From a checkpoint of a small mixture-of-experts model trained on Wikipedia: 96 experts in each of 4 layers, 2 picks a token.
Below are experts of layer 3 (counted from 0) of a mixture-of-experts language model. Rows are named router (the router's row for the expert), up (a neuron's input weights, with its number) and show model dimensions 256-319. Each number is 500 + 40 x the weight over its row's rms, rounded and kept within 0 to 999. Numbers have three digits each.
Before each expert's rows: a language model's description of what the expert responds to. This comes from a sample of Wikipedia text that the model never trained on.

# expert 34
Description: Sentence-final periods. Word-final periods ending a sentence, usually fused to the word, such as appearances., round., 1977., London.
router:467481486521476477542500467527444496519467486448442540574460479497569496516411542540426521553444454487530486487533455496488517451559507553425475497455464465476487502459545511553542556492446481
up0:477464444436490451526530481467478448480478448489456493474517556571677500488485472508477466394460522526488573507513553549465441506488470493518548526485487473441459517415439504459474532435448550
up1:409501445526473466490536484489441390545482474496482517493553526491525482496521520480509479511391441557552537497467465465467518458463515489574509536508495412536452443504476538480486483504455487
up2:485476436527512498493514549509549510541458497473473496485511503526503477498501419513525519649479484554465473500490490584510518520498496436470543487504508534503469515493488432486453507507516546

# expert 47
Description: Mixed name pieces. Mid-word pieces of binomial species names in taxoboxes, people's names in cast or team lists, and some digits, such as Oecophora, Long.
router:422527499526492463499454435491493498517490447428442523526466461526498481351446498556477566529422442518503473501529484522486528502546503529501503507417532494481437519478501500507515536430508482
up0:502530437467477487449577502514493420452476475446511466478511495515583609469505478575464503481432513484503485511480481530527561481604442492522490548457436478503498488540438522458501446489496462
up1:521463491503477462517532512573549620404461462425539480474447511528437529447517486462498552511479521523493483469518519650445505509583553519440544462483499475405536576507504491486492525482479432
up2:504464459496528419511528440486484447562493520436482541576494527508548409484475545510515453425602492500544468534474590485520541478501505418470434461542572459481425527519506529504479506489512467

# expert 52
Description: Preposition of. The word of (and among) after a noun, as in Princess of Wales, part of the company, city of Kumanovo.
router:502466526554503472529462434523473443506483472505424476542502450491557509446464472527525571570460493519542496446506486467465515512496536524424526472465569455477425525518474479469559565468500479
up5:513438526469438465514435431459490522568602569510549543482491459474494521498521521540539541474470475452479498389507485508479492495500445456447506528511471470532541485465564427514488487474475499
up6:515434442456555501546551481510468481500528538486474498560480484466472491519475497504533488538572503482546456563497486475553551515495479507452500521488529550523648443527445530497512464530485469
up7:504520469530445565480541477588510484482506508474424477576474558527503544385506530484509522520411507488558526474489501501438538447515469490511463538520520533463512469506471483486457491501472504

# expert 9
Description: Comma after names. Commas fused to word endings after place or person names in lists and infoboxes, e.g. County, / Hondo, / Newton, / Kamiński,.
router:482473524518486473548453438499462473497531500523422468559463498545530497448468494577538505587459512422489538437478444475414496466543486554465513521457497451440493473450542513501538485480471456
up0:490490463450500531487476452504477533597484474467523515586561459488579425478486476494510522590429515469527452529490479577465534505521565448501510480509502493503485521493519463494602504425475464
up1:526483479489573539556450432480536534502494517487522462536461545454503441436456510470495466527439503504517455606527477552508513600571538534547531451519537488526459517485546508521469551524555507
up2:580427591476489422477469486509522476535618500504501410518467460456534521487546560457525535468565476457493492486483489514546553452501460443486499484429452489538514499526575483581566518445486519

# expert 49
Description: Nouns after determiners. Common nouns and Al/al right after the, a or his, e.g. the University of, his boat, Weird Al, plus semicolons.
router:489472507530559394509492456524446461512499493442457562567377508475553468452493545488473490550521496482497408467520481522503492442542520523374492488414496520478456451549507495506475479511416464
up5:492459516483478480511483472592545536468506521533482480482473417461495578458481564528518605499460492463483503445515472504525539474522528555437480394521531491542483605482421499498535463484456604
up6:433429522441410535471504490488455554453499481491457514507474483518452457495542516514520541491486524495528497425471481501558517471512529542439482545479523401526657507471488537530571527519522548
up7:459512455632486503559532528484458468460474525554494516511503482530524383471498534502517502544492524451558515522596535490482503469564554523518491574481575465405567506506517596527551512435471490

# expert 12
Description: Known as / known for. Mostly "known" after is, also, best, referred, as in "also known as" and "known for"; occasionally and, in, with.
router:365459524518523478511490471497509465522500441497450498553455488518527456374453504537409593534444467489535484484581463493473503503598496526548538484428494472457454532481545489514560545470480443
up0:441503523514467512459487463510489464560561517507529535539489493475457504499438538470506529496534420536493469440472494471557521480549521478493517452472498515488479501514520433463570514454527500
up1:532489485492441461496515494589433528501469500495455508509549447498490478484458559563428494511549485461512490458479552481526487512543488541434516496480451465501521512482503499539452469492433479
up2:485556486560541497512456460497539533562478452486509448535536449505501467397469526553523570506506485462549534486504487536476533442566500467504580482547522477568519543458502468496513464557513484

# expert 8
Description: Activity and field nouns. Nouns naming activities, fields or roles, often ending in -ing, -ation, -ism, such as production, vocals, education, skiing, braking.
router:467463480549489451529453466531484481569510494423459509573481476543555495464491490534469542544491451492516479485528486545457523512512502576475483477430486473507505476464508527524490538513474534
up0:488470479569497498583514568477326427517557535548496504512525494467487459601461489516562517522503475410520489497498435461509527492549540506478545529552489472456459494473529476519538483516409509
up1:507519535533481430528461448532536533561476464518494509571507558499471507476507576542517585478468508481499438450488504572498441532522477516493437490492489493507487466501511459498514507514518468
up2:495539476461470447519509480513533454467426481504496528500500501518588515449435425580470536519479444495489450501565502504437536478589539499503554564505518477475400515477515498512477515476442545

# expert 36
Description: Adverbs and particles. Adverbs after verbs or subjects, mainly also, then, later, only, still, instead, plus -ly endings, such as "was also", "previously served", "belatedly".
router:460473514560507476445465432464446443504475471501467496548456452524529458469441596520417519560478471450579419460493475571493531440507514545507453459440479410460462544419510457533547544500482428
up5:448446533581474463505491469459525517470468453466498450499588535553513531493534537500515524517528556508505466516498470537488530496611506468516478430508496561522540460491537527501545509524365578
up6:502493456469499485516504397512474418523535474491525483488498488491484545485536536531516574480465558494528519478531497474550519498545460416486515463493480532492503523478530514486555526486513565
up7:475513429536461499464513448565490474567492450512434486517546480485540541497531502555501495528499431489491490475522539465494435449518525510464524493444463449481472476501507468530499569507470543

# expert 32
Description: Letter h, pronouns. Word-initial h pieces in URLs, LaTeX and broken words, such as .html and ad hoc, plus the object pronouns him and them.
router:458506497546465508514528454556447432563495489460479503537433473492544462434477555544482513515505457465534435511579488521489528517492523557476499495483445492449504569482482506467565481506474446
up0:536470507532527523478498456570535639461526477454490513554516494502515437464567496594555465500511457464546492514515497529548524540538511473455484502593553535461510568508521485481530475522531504
up1:498482474486530543535522548558534509450465520438465453527458484538582425437509533460371515535491546473440435532510513543478455460501553543514532521507436483472519565475571475470499480505566489
up2:470503502493495530485479476545477407416437469486444633546518519470408516446477404486432459560545473533420478510538483512494550479540469563539519434525516469519542529487521531497540474545560556

# expert 21
Description: Transitive action verbs. Main verbs taking an object, often after to, which, or and, such as made, provided, received, won, using.
router:518434449540497525494476414506488469513483458466438537537521517557564463503474518524443526562509474527515494483573501498478524491495517547492549427411499452479485518464503514460522526480477503
up5:460498468415485510490443481472473494543471496498443516532514476432430481487501511458559481563453403487458473494432457548465497484470520511469484532482474458505527483438518517505464487454496447
up6:486475491475465477465495524534476483481526472527493474544526514497455490472477448477529499570473489410505503555529525462517569486500520560477499495551558497481513497506475490531563549424487473
up7:479515570517462479464542494480466525525503482507509495473486454503492376485527484506472507480453470514505504487487463513453542498492502555486531508527465615519443474477513437535465517499475489

# expert 2
Description: Dates: month names. Month names and day numbers inside full dates, especially birth dates in infoboxes and tables, such as 30 October 1932, on 25 May.
router:461482508537509451479493402521514460487502508489447502551465483556538482441464548504435545528484497527586459453501480468456479503556531529404457495436481407460490471478555483529517540466441456
up0:643448469590477520505428494413461548524535463516527463519551481517636505461499471545534507452508483532499436530512485522473508483570465515463502533601388533463465464507565521497487462489467455
up1:504430482485493512499490481527489540492465491504521503531456520479549480450506546550537527521447454483382508527500475563502484470529421445458561475477576509524508523419491544593500556528498482
up2:459535514527547477515474568517432400490467481510486479521493514376455489475576519509502509534499453454508525472596469548512520471521507522448494500458470482527471523486494585529528532541494457

# expert 51
Description: Nationality adjectives. Nationality and country words such as American, British, United, Dutch, Puerto Rican, often in biographical openings.
router:478496486547496508549461402522469513561485465411480493555464482507546485415499483530411537544493495482511438439567479526481558427499507539459552487466478426480435531480517484541483535470436487
up0:543506372603484527459421512483567453498456510487466482487592461499519482508475456423501481477524516504507470506485400520548449543516479456552427444533515522490432466477462539507524522522474539
up1:469501441470522551511463484454458488499439516474478537519514417495494480474535537545474522531510518455493473537550467572500535458495559489496515516511475484453499478487529528481562452464471438
up2:508493466541496564515490505549435461434522455423527510517481607556485530456396522574522500487487519505573431522425519489494537512486511542502531502531490470500483511540545530533492509497517481

# expert 4
Description: Person first names. Given names beginning a person's full name in lists, tables and biographies, such as John, Robert, Peter, Vladimir.
router:481485487589480489542442400531487481565516447422485470548477495528529463441444498534513498541489460485531442482525492495434509435517521539494504542399523476445468524505492530542533572445442493
up5:386522512525483463492443447548477546517557536466507490515473504576512487496519524496496512477473493545464492416536461583516475507518549480487573520559495455405511486471659443480471586478531481
up6:519541376538553459496499489486545516471449484514518542503495389498543458477503515548468518465472612523426523474646457521513495468547508519476551453459468500468497590482572494525496459528477455
up7:465537487493514430446460489510513547456520440507400501488479479473435550435472545519399603510484447509532566506500452519508585402513538480512520473483445462463527445507521528473508494485483489

# expert 1
Description: Sports and structural nouns. Count nouns after ordinals or numbers, mostly sports terms like season, round, match, fumble, plus storeys, line, version.
router:443534482548431453512488457520508478521490471460471518572451470579553482488404503552485554500460452567515458466487515525473510451480493535422450485399434452471478520493507470530518507512451440
up0:502519508530469487520523521549462438490504548493531398652491521552509492388532537571562505553515483496463465488523424526458551488527486511473516463506554485458550510455540463471479513601525515
up1:483478507512496404536438545555541511513496575435483500530512513454542488464514474518576582478511518492456525441506503521531520475465489598425522538513490516468528507514482478485527588470500459
up2:484471372545507477387467502560490496529482487441535516508531535510514491425430529503511556459481483455443561560469495493477495459530525520452521494580520499454484476476517465459482563552498506

# expert 13
Description: Relative and question words. Who, whose, what, how and why (often split as Wh-) in biographies and plots, plus Preceded/Succeeded in succession boxes.
router:438511485534475456525450432530493476522488452447466486590463481485554484463473529540471465584502489524498480449517464496463509468473484545468543483407518465440457518496440548479514567399488473
up0:528499473520604526514479409538449513517519570504507479539526502514523511497478529567527471655475470477412531523505509543488514508576495496482509447542499461542523491544514442548509542357540519
up1:527502411504558458542500525524480431520464463443563525450490481483536379470517428492509498519513492454484520420572463468505525498535592520472534529508464475508512535542490543524489453453382469
up2:476519482498492519559481511508465515452503500518489524499482483504489539489485492514449489509512430501541514507490514459591574493499445468522494371510495509622536470483559484515522518516489534

# expert 25
Description: Sentence-initial In/On. Sentence-opening In, On and During before dates, plus in-, inter-, sub- and other mid-word prefix pieces like non-invasive.
router:493476509524511511485515428514518479469492509502445498564445445503525481453525504490400511528435511486543455463492459583484534455491544521474520466478517433464472556534521524504548526511422404
up0:467475529509460593502485373458475499539503440403483500476453537516459517491541557536559537570673519474593462464525520428448545494506502485447488544477485503507499538472469488530485525519477404
up1:521552472531525477519429504548501570468519513527409519506512448510525535461506490495490505512422440440459492511506446517461536442452518550471545483466537450434435527514515465530473476560521520
up2:509513546535444491513506483566570433483479534443465491533503464561477438475462550611515483513494549442407470507545569452469553483529551463461503503472447502455432485473491510551583495520289535

# expert 22
Description: Non-Latin name pieces. Mid-word pieces of Asian and other foreign names and scripts, like pinyin syllables, Thai or Arabic bytes: Zh, Bing, ō.
router:473509490522437467569459408496448453570477494457446505536496504478519512456464540576534504515459498459557439507516459537470540477495510550486474492459516449484473495466526523523541579454414430
up0:564487484506547488465509396467494562529497451532469492564427502551532450484485550504498492480510462541390467492540457489395499514483526440449609470493444503333488572523565482555626499509471502
up1:479497531490582528509550510527556518534495514436526519457474488559516499504511530451485550492532489466497492512553496530445478496481451455420516524472454514501505435510493397528507477504586560
up2:440425487450502493508483522549499467520519493503540509495546475433501470469546485453519484502548487465494535490553512551487544515559443533511466520453551506505457509557495443447512522501487496

# expert 50
Description: Surname endings. Surnames and the last word pieces of personal names after a first name, such as Dreyer, Barkley, Heiskell, Scott, Jr.
router:448484516561447464532460434498471493576477426409424501578450478547564458528446530575477547531483490495543502512530481568501489491537554575508503501502458469418472489504522498518562558452434500
up0:392553472476513474467447524548519501419484466466445490514455427482529520489521484522458513508444484608464542486554541464502509470489514523497482476460470501502415580473544505492452539598481458
up1:513504514590517636503475553479523586410503510503488504522443537464490525509473469404496498492488496538508531479525537493487492488536486539448461628460526483507445619443540497475496537474456548
up2:464521487451481484425452429451477495516473491460503531486468470508540463454530541474481499480391508476533535555555470471550574464509491527464455504484505465488497440502535460474508473559502455

# expert 3
Description: Quantifiers and amounts. Quantifier words like all, some, each, any, one, and there in "there are", plus units (km, miles, million) and percentages.
router:488467443551507481523460451520436414491470481473505529506502455556541462515494504508547523522487399482484418452512447536421528499580515536518501491493572452444403518513493563511457517544487486
up0:530428536528514462475581476520652481475478515451449541480502451488383383483510513654526532530509458494566495451729499463440518491523602506479466478501545544526466457545540442494543520490585595
up1:526463482483475492471476486467519557489493448488464519459508488484489455474468477478482504457428510453523498520503501454508444495552562433479528514481513601459508487495532487507554592527493501
up2:499467518493507509572537513492384391484456510560494518478520460593580448491495485503471496545480539486404430503491439458456390486498545537514512508504496486454502476502455440533549558469485449

# expert 16
Description: Title and heading nouns. Nouns and adjectives in institution names, headings and table labels, such as National, World, General, episode, Player, plus list bullets.
router:494510481512549468510508479533526481539517503449504525557434516514570511485467505577440526525458444488577456428527490502464509463465559562530511499431475429479489546513474497490503494463465476
up0:480494501524472545485555461538471557493514507483464464508503473491360525470442469563532527560496497481535481458486496550493525463524456497538453495530489506526481499506550515488449457517479478
up1:493514454422522476498508539535455445543465501505471403532530464508467513462483489502402448552534495511532521554494525537481510469436509493506488518525494429483501507432546514449442568456436506
up2:510492531638451535458493443498467497556546510425609560561475479535631546470508575506529498565526501473529453516492525483467508530528469501500569516519519475485520455398550572508517534486460485

# expert 59
Description: Numbers in data. Digit groups inside statistics, coordinates, grid references and table cells, plus the equals sign in title headings, such as 39, 28.
router:438480517555505430533459471502470467502480473481467539554487471535515526429462536552503510463473411450527490512550479536487523479570518562494471536394546463454427562474490507528511520479473537
up0:446490492489514659537496516601464523514509503530524527466491475538512516512434512470499466547561544601528439575507474502464499552524529568427496534512498524636490469470492545504528505553465520
up1:519459495512565514437512524513579475510494538417478558573470528509526487514566527461511560541519542444475550392534467489527519453450549524457459462483511466481553564495452499487525529497513470
up2:375455538539564529483538537589455504543507560542442486562466520592511489466465541566488479485484526475463478485507457514491511485512460575477511526536468512505518500481585464461449462428479490